config.toml
num_hidden_layers = 11
hidden_size = 320
n_experts = 64
experts_per_token = 4
d_expert = 96
d_shared_expert = 0
hidden_act = "reglu"
moe_layers = [0, 1, 2, 3, 4, 5, 6, 7, 8, 9, 10]
router_score = "softmax"
normalize_top_k = false
routed_scale = 5.83
balance_loss = 0.00301
balance_bias = false
router_z_loss = 0.0001
init_std_router = 0.0201
lr_router = 0.00125
vocab_size = 17832
norm = "rmsnorm"
norm_eps = 1e-06
tie_word_embeddings = false
optimizer = "adam_variant"
learning_rate = 0.00113
beta1 = 0.9
batch_tokens = 131072
max_seq_len = 1024
train_tokens = 1812000000
max_steps = 13825
dataset = "wikipedia_en"
Below are experts of layer 2 (counted from 0) of a mixture-of-experts language model. Rows are named router (the router's row for the expert), gate (a neuron's input weights, with its number), up (a neuron's input weights, with its number) and show model dimensions 256-287. Each number is 128 + 32 x the weight over its row's rms, rounded and kept within 0 to 255. Numbers have three digits each.
After each expert's rows: a language model's description of what the expert responds to. This comes from a sample of Wikipedia text that the model never trained on.

# expert 19
router:146145118161134132099151129169123145155155078089124086141086116132114115120130034086086167152171
gate0:132064143125122178149141100138141146160114155118144152114119128133141076133193126147121107046086
up0:186207081134133110088141139132100189124116141110149087103126110143151081124100106097100158168153
gate1:091151120152099156168078145148116149124188163147172149143199084116119179134112126093098112112100
up1:094154137094152129110144146154087149094139113154186120108089112069115161129101112145150156148091
gate2:083149071154153144164143109093136135129142110161148164122122138133151134158087095127118161111137
up2:136107172080152091102120138081123224149158093123107118081176174095149157111115143140180126050140
gate3:127137087113072179191153086125069133171080174069130111175125129139114141158132142093166095146151
up3:107086175121116109139108156153161162138136140160165145170214143120172132165064159133146166122128
gate4:120161107169098175166169110187126101087136153110093143133092130091107143094125125134188100130120
up4:134164176140102081142166109127137123166106192141162112081120105135112081095123133080126163123109
gate5:120123118126133112116161181107094098151121107092096178086168141162145092164139127151130084116136
up5:107135128077128113094134155134124151123125153102074149127178158168149103117121074144077071149079
What it handles: Decimal digits in geographic coordinates after °/′ symbols, plus numbers and cells in sports tables, and name words like City, Valley.

# expert 39
router:174119107153160201102096117198115124108203092159141101096098134099102147118128097060109174167146
gate0:123118156117130125145174165105079157135104163120107116156143094138094139135154110092028162083136
up0:112097156160180085134120141096104146130091125146143086156131197110091069121061126129154084145130
gate1:106128173135121168122108100172122136160082099014160090150117145090176132161145089128144145136115
up1:158164131093133084123189085147184082142116107128096131142107143079153142080160139153139169099150
gate2:044088110140112139124113124094159117131110127143150126180133144145048104110123104238089129133121
up2:121145166175141139103103078198097166129091182091078150141154180109146111107104140190156134122115
gate3:085140117107159065139147150095149121113168093150121089136139056131122232144125138082123209132121
up3:134109155117118108150119185132184169082116104133132123114091110144192186082136138111089229125130
gate4:124141110154113101063087077074187115118093162124154109157164114071114166093139190162158145082132
up4:087125104149076156163100075116143104101142178075119102099104155149152097083110106097131158129137
gate5:132122094124106148172134162076175109157169123127163102129146138127077153110120065098160125087145
up5:129162160103088105146143150091135139118061161117138184177141129093137175135218112169174122102082
What it handles: Word continuations after prefixes like per, cont, con, rem (cont-ests, per-ceive, rem-ind), plus nouns such as success, performance, results.

# expert 24
router:142175139101144097114113106152070181124174083113081147084101137119107117170134047110101185123132
gate0:136127160128122167138154159154137149149158146127116135175155060127099129105187172124168159190115
up0:096124174153115131142175162145113150156125163106162174148127158075097111064119163134088164140119
gate1:134070207151118097089177071110163142159121103143114139179154168129085111061170137127128112191146
up1:128142176107135102147127090113110083165091154109095162090116112136072137148076172073068126181080
gate2:119155077151076102166157150109039114107100135153105161070127104154099085131154124084156146187127
up2:106040125124144137151037144131120110125119147139147162108162121127141136132062157160177116108112
gate3:138106154144122126119189050145100136075093174103106123139054146113151124093129056083138099154190
up3:113066135099151110123131082118112139092125082164123111089086121162106081142077155174111099126069
gate4:072200170151076138079150136126134160103089115098099119105121129145153054079061099109077112084105
up4:164083148129142128146138102162107129112171068102167180055175126108111073123135149120128136133168
gate5:123134161063119141162172067139128152145165032106117163139075151135120127131094135164137054121145
up5:144134099095063110135157138141150161142129134134108121119116070107134146116163072136112209082141
What it handles: Line breaks, dashes and field labels starting infobox or list lines, such as "- Born:", "- Coordinates:", "==See also==", taxonomy fields.

# expert 4
router:186159118151141136084133126196095146109138128130072145128085098094085131157161101075118137157162
gate0:142131146083109109086160137152141086128141121163091149189057100101138088080128148147116101083078
up0:070089058127145126123110123126120140147148124145123116129199143160113133163110128127101146126013
gate1:147177159127099135114104107204144184098115145124111091148135133125125109104137127134060150073094
up1:060092154134148140115133136101153088186163124111168108096085133137138143123128110153159145141168
gate2:171126079180186162092038139125183095157161126100044174106166124102151158135138149111182183099138
up2:153127087150151129091070139109185110149132137103087195176184122146134155113183172090151139067149
gate3:164175101163152135107171144128098097145105140092031100135096169148146142120088173159145135163152
up3:125146040149115118092107170073110148105126105086093126154170213135141108108070115138194076101154
gate4:124160097117140159115122137164066134086105147188150099138086094118108179155122086120156156036168
up4:171182170136116101135125108143051142195144157085107053149148099172112110183109077154151128107114
gate5:154128167123136150086154081184134126139111116144130153143132096127107116150001146101089108079116
up5:084150105138102113153100187082175125143164112118154112114115181127173123121233110133143157175170
What it handles: Line breaks, slashes, dashes, equals signs and opening parentheses after names or titles in lists, infoboxes and tracklists; also non-Latin script bytes.

# expert 43
router:204098131196186173068117099135110110162181107104184104102094135121095115163134069058074154161153
gate0:173163127152087108156125136156176131111111129110161063110098081075078184101124093089145142115182
up0:110150131146071129147142153138132122110126171194079139151104140134068135145172101175154163161165
gate1:120126147132090081120132130112164122163070065105129187138131076151160134117153145172181099123089
up1:152088188167114154218132087121158122179125092166102141150128094122077137144113127023156095140143
gate2:172133139126123170118128150133112147118114164153137135154134178096163156089148119072081115083105
up2:127109150132127162074070134114139106147188076098140082117147150100135104130137142151115143135117
gate3:087116160098119086104071103067141128178077101132165127167127096115155129097092134107137084126153
up3:131170093127125080129154129087075116094139162117073063124170124157124066185123089138154180113150
gate4:114077141177144112161104188135125118138170121107152161109124177139125162156116143168191112153106
up4:145151090200117159110093160114133155142136142148109075057160088171099126112113127117150113143186
gate5:110123135175066081133114099126141103196176125133103096106165119129109139105174164144162070120158
up5:161137126150117121048110144124085151069141103090107074179101140153111106170144067188116130122221
What it handles: Stem pieces following an initial consonant onset, often before -ing/-ed, such as Sh+unt, s+urg, B+oard, l+ight.

# expert 60
router:154145152133147129085120097194147140128185080149173152058121084109101145132159103094110170124108
gate0:104093118135153080144093168095124144140146101100160109115140149096132147175091084136111139119154
up0:124083161132116087167110154121164106118097090126128147106117142059117120165147097167099192103121
gate1:154159132154181135132152127181132141158132151164108066072177098179122096141171112104118126187144
up1:141108093165057075176164110139130126141124139162104103117132195113138065066030111089138115171138
gate2:122125145206066128146127133091141136139099107117088120096178203158148172126198120105212159103086
up2:140171165101145143098092121110120154137230181144119156154125123140143163154115082140103124195100
gate3:121092147145060176161154192113166139182083122128111123129140131131159226134106093093124182154146
up3:103176114154138115060126145209109178088145107152077108035128106122126151149105148127134079187138
gate4:115142186096140152091171148117132128080152090110145123134089200158150094111101119107157091135170
up4:156131125197148128102100117132125087143154137136180106141122145073138101145155100150127092151126
gate5:113176123158181123119160106186055145133181128120100136135097130135090141191116159116175091148167
up5:145120104089142074170113113122151099123104150136112139094166136148107134128121160157101109162125
What it handles: The second piece of a word split after its first letter, often a capital P, M or S in headings and tables, such as P-rem-ise, P-op, S-tern.

# expert 56
router:217157086107145155086109117211127119129160085167138134097115142105116147138183080063069140123182
gate0:153115143132129113193129071116119129184160143115106049148110077101116085192078076123207084131162
up0:135154146139107129039128110165130108167099110117160085131108150065085213162091100150140111181096
gate1:159078121120151190109087131175149109113120095100108146167102138157148120130139132179116124125164
up1:149109233105095126129188168075141113111117148134133128059180146107079136136132135128129141103166
gate2:192137141129116128186176218171140109133171137167145116065161123153169126097121125098142176142077
up2:144137102120128172155144150155101105059155189170105104163128166121149122071096184154106205117101
gate3:132071117121082179187143140145124102140069125163112091099139108147128148098163178139145105128099
up3:073059142088087134207104171097141057176121107134094146127127141111135184112079124088109097076135
gate4:118160135099088099085205079175141122127075093156109112129093117121214069171107144159133141108177
up4:153145100180069173171087167129170089186143215170146099118149128142103100126108117089134109122167
gate5:074131124083102096125128135158135184082160082047141157141157134069088114097172106148150075099201
up5:196099145101084099115152078155184086130111182141117116100102110166138168087128108088115136124068
What it handles: Inner and final pieces of long Latinate or technical words, such as deb-ugg-ing, amb-ass-adors, ant-enn-a, synt-ax, -ization.

# expert 1
router:145149172082120114112092127181093127126171053102112173111118105099101129148143082113115156156145
gate0:158176104084120096174086134133130126119082124181129132131194102176110179115111150116197103163143
up0:071148127127142160096158165112135127159172158088088159117081121075143180164128105109107137179070
gate1:154127146173168209128095148185145144104086125118134154129074098117146120115137079124144124075048
up1:109148112115110098112128102061149150142175080103165080080165146110131146145103161113100145170189
gate2:131056121156124166127137087105129116159117136088178102171143167143153095099104106144118110101104
up2:136122173169121148139145102177122063153083130124178141156141180138168085155097103140121077153121
gate3:121174167135112144116131130132088106134094129133112101106166124109117129106113086149113185160124
up3:122117107091146099117151108134126137094134134125126153161146137154105119159090146138139075117139
gate4:126131190097114147094125138210085118106114070108095187169142103146152129074085132149134165160156
up4:141157071107083074162137086118120171063206083125162101088068097136136110136173244123163064086098
gate5:085112122129118120126142147134092088118083172068153133170130176123141091086133136149067107111122
up5:146127093161122127188144152165148140081146149092166129142096151093151126110155195140070056094060
What it handles: Pipe separators and first digits of cells in wiki tables and stat lists, such as | Win |, | Democratic, 1932.

# expert 55
router:227139083122164146100097100188087130128202108138061140087130100138095114143132088065142151118154
gate0:116132195073111174127097153176158132127107152127137184101145073155148111139171136125175185163095
up0:162137138170144111131137146166143092105109158152114168120168115144137134124102139133092129188096
gate1:092102152122105126135105135110109095157146123140156148066116103136157104086154166127150152112097
up1:108101141204054154170093117043184096131116127154101145112139132076154135138046102116131144090103
gate2:140118114114142135128106114141149150067139197127102120161155112125153119092095115084177156104123
up2:131153135105096169081082164092120115129127133121114143106159181109143139149076150143145120161149
gate3:139160121102081138159115144100142065133193139112129177140132134173126141129108145136099117103104
up3:155101154160123133138100158129063114135126106130080115126068183063132159145150123092147057073121
gate4:093156156132088169149182143096118106144164107106120144174057128151116136153149135136107090177140
up4:160128178136123134143068130116127167158101100114117165119084082155119126117100135080167165096131
gate5:116103139135113101088061146108109109132162148138127163171179095158155125143110086106189183140087
up5:165146150106139105132169148094134170113051161102126193146093164149121125134155143134107113162176
What it handles: Closing suffixes and unit words ending a noun, such as -ations, -ology, -ensis, million, km², including Cyrillic word endings.

# expert 59
router:156186123119129108112118154167147139098156096076106113094110148092122125166171078090106173119128
gate0:122144074095155164111086157152185089150126139098173088150031146133093113123162110145116170112112
up0:141124161180116116132142094097061151084131109171102145132197085123186142102118159109135095134130
gate1:134150087128117113136142156116166173143083158097115109099123108139111134119147134087086066135178
up1:105096140157144152116162126155097107160098138075218087127203116074112142144056117115070114132134
gate2:094156120158084171150137158127183146184170165181139134088105109166119159153085100092142131062151
up2:124110122122076126164106198152109181168131069159094213135138153170121155130116145147093149169146
gate3:125171166151122108136157151195145116145120138196156146099158124165130138102168094145104102140110
up3:106097136138118081138149124122096109125097161132184075164158117162101201063140058185147068092120
gate4:135092167161153135095140152119123153074127141108123169085093046138124108163124129143090128115173
up4:134173164130089117158115158128151094164142145128117114164148166100083140119104166122184098108125
gate5:178117169159105141104163130077132177087154114116157128115143152109099136143137153126072137160131
up5:150164125179127122146145124148193130116108197153112070072120037148097144147159175142121159140140
What it handles: First token of a new line, table row or cell, often The, This, |, or a country code, such as | Official, JPN, | Final |.

# expert 36
router:144105127142187137103115168152126135140176111147125133123128117113097096145102104110144146141152
gate0:143116098140121134137077077106172063171159113143135171183148148153153090178079121120129137088143
up0:117144103114125099122059165118182173147168131085217090136128132092146138143114146128149133120064
gate1:111136210084131087100160144119156162179060091147129149110145161142145116188101128122127083156060
up1:111119154084137114127091124128136181156086087130153203098113122096098162078146120099142115123078
gate2:133107188127090144176081096165194107113140151160157151070133133140108183094071129135125088131113
up2:095109093068198127084180099137108157098121118116145142027172103141124174140152156160080159161204
gate3:133119165078127160124144154134178153104098096140133145171129077131140151132173133129096162171176
up3:136147174104095113120136142158136121075117160195119183171101102133143173098138134125059082137152
gate4:144148197105163083043133105103145174129161122093218128183097167124123020157115145149123103133127
up4:077114097127062116172091107159133093183106145099135157118096130171186130166095192139156152180071
gate5:153146171111099153143080139142144088133131157133187163137149081143103097129133140124157136093110
up5:143138128156152149165082141162112132140109146124132129140177101083141134101084131103135191139173
What it handles: Numbers and separators in coordinates, heights and sports league tables, such as longitude degrees after °N, goal-difference cells like "| +34", heights.

# expert 29
router:153160109106151159115090151150133119120144095149128113108107103112075123182167071060126134167141
gate0:098170098146116099135092146115168191138114118104106117103177085116196125068181118143116079141136
up0:143224226106144106112107149143103130105104118108157170111112216159123119131162120147138159100139
gate1:136159108101076160097077133124120174104167144130112080131127149104165096118062123105097097087145
up1:160095170166107154171099115114075148109114100151132141153139216143144181107112175121107121163188
gate2:128165099162079162142150106123182100160170122159196112085128170103166111140139164170069172121035
up2:144127106168109139151134107085107082154126185173092130103095069140142144136106108141176150166125
gate3:097114114078063129130138163139113179121125156111122169113131091169122145130110092170140139132081
up3:175163108123160159153082118091116109096106142129121134140146167091163164105196197046191164166140
gate4:147073088117150124112148190135161128117131113151216117077113077190141158110129094149141103148141
up4:098131166122112157110120131103116152115179150129169132123157154082134154141137146125104067187092
gate5:141115039117127161139084118102125107205151158162157145119133103134136135124169114095167056092118
up5:134096073117147090108139102077160124097168112132197106082103099124151106141123096127154082145156
What it handles: Line breaks, section headings and table header cells in structured text, such as ==See also==, Candidate | Votes |, Country, Team, Scientific classification.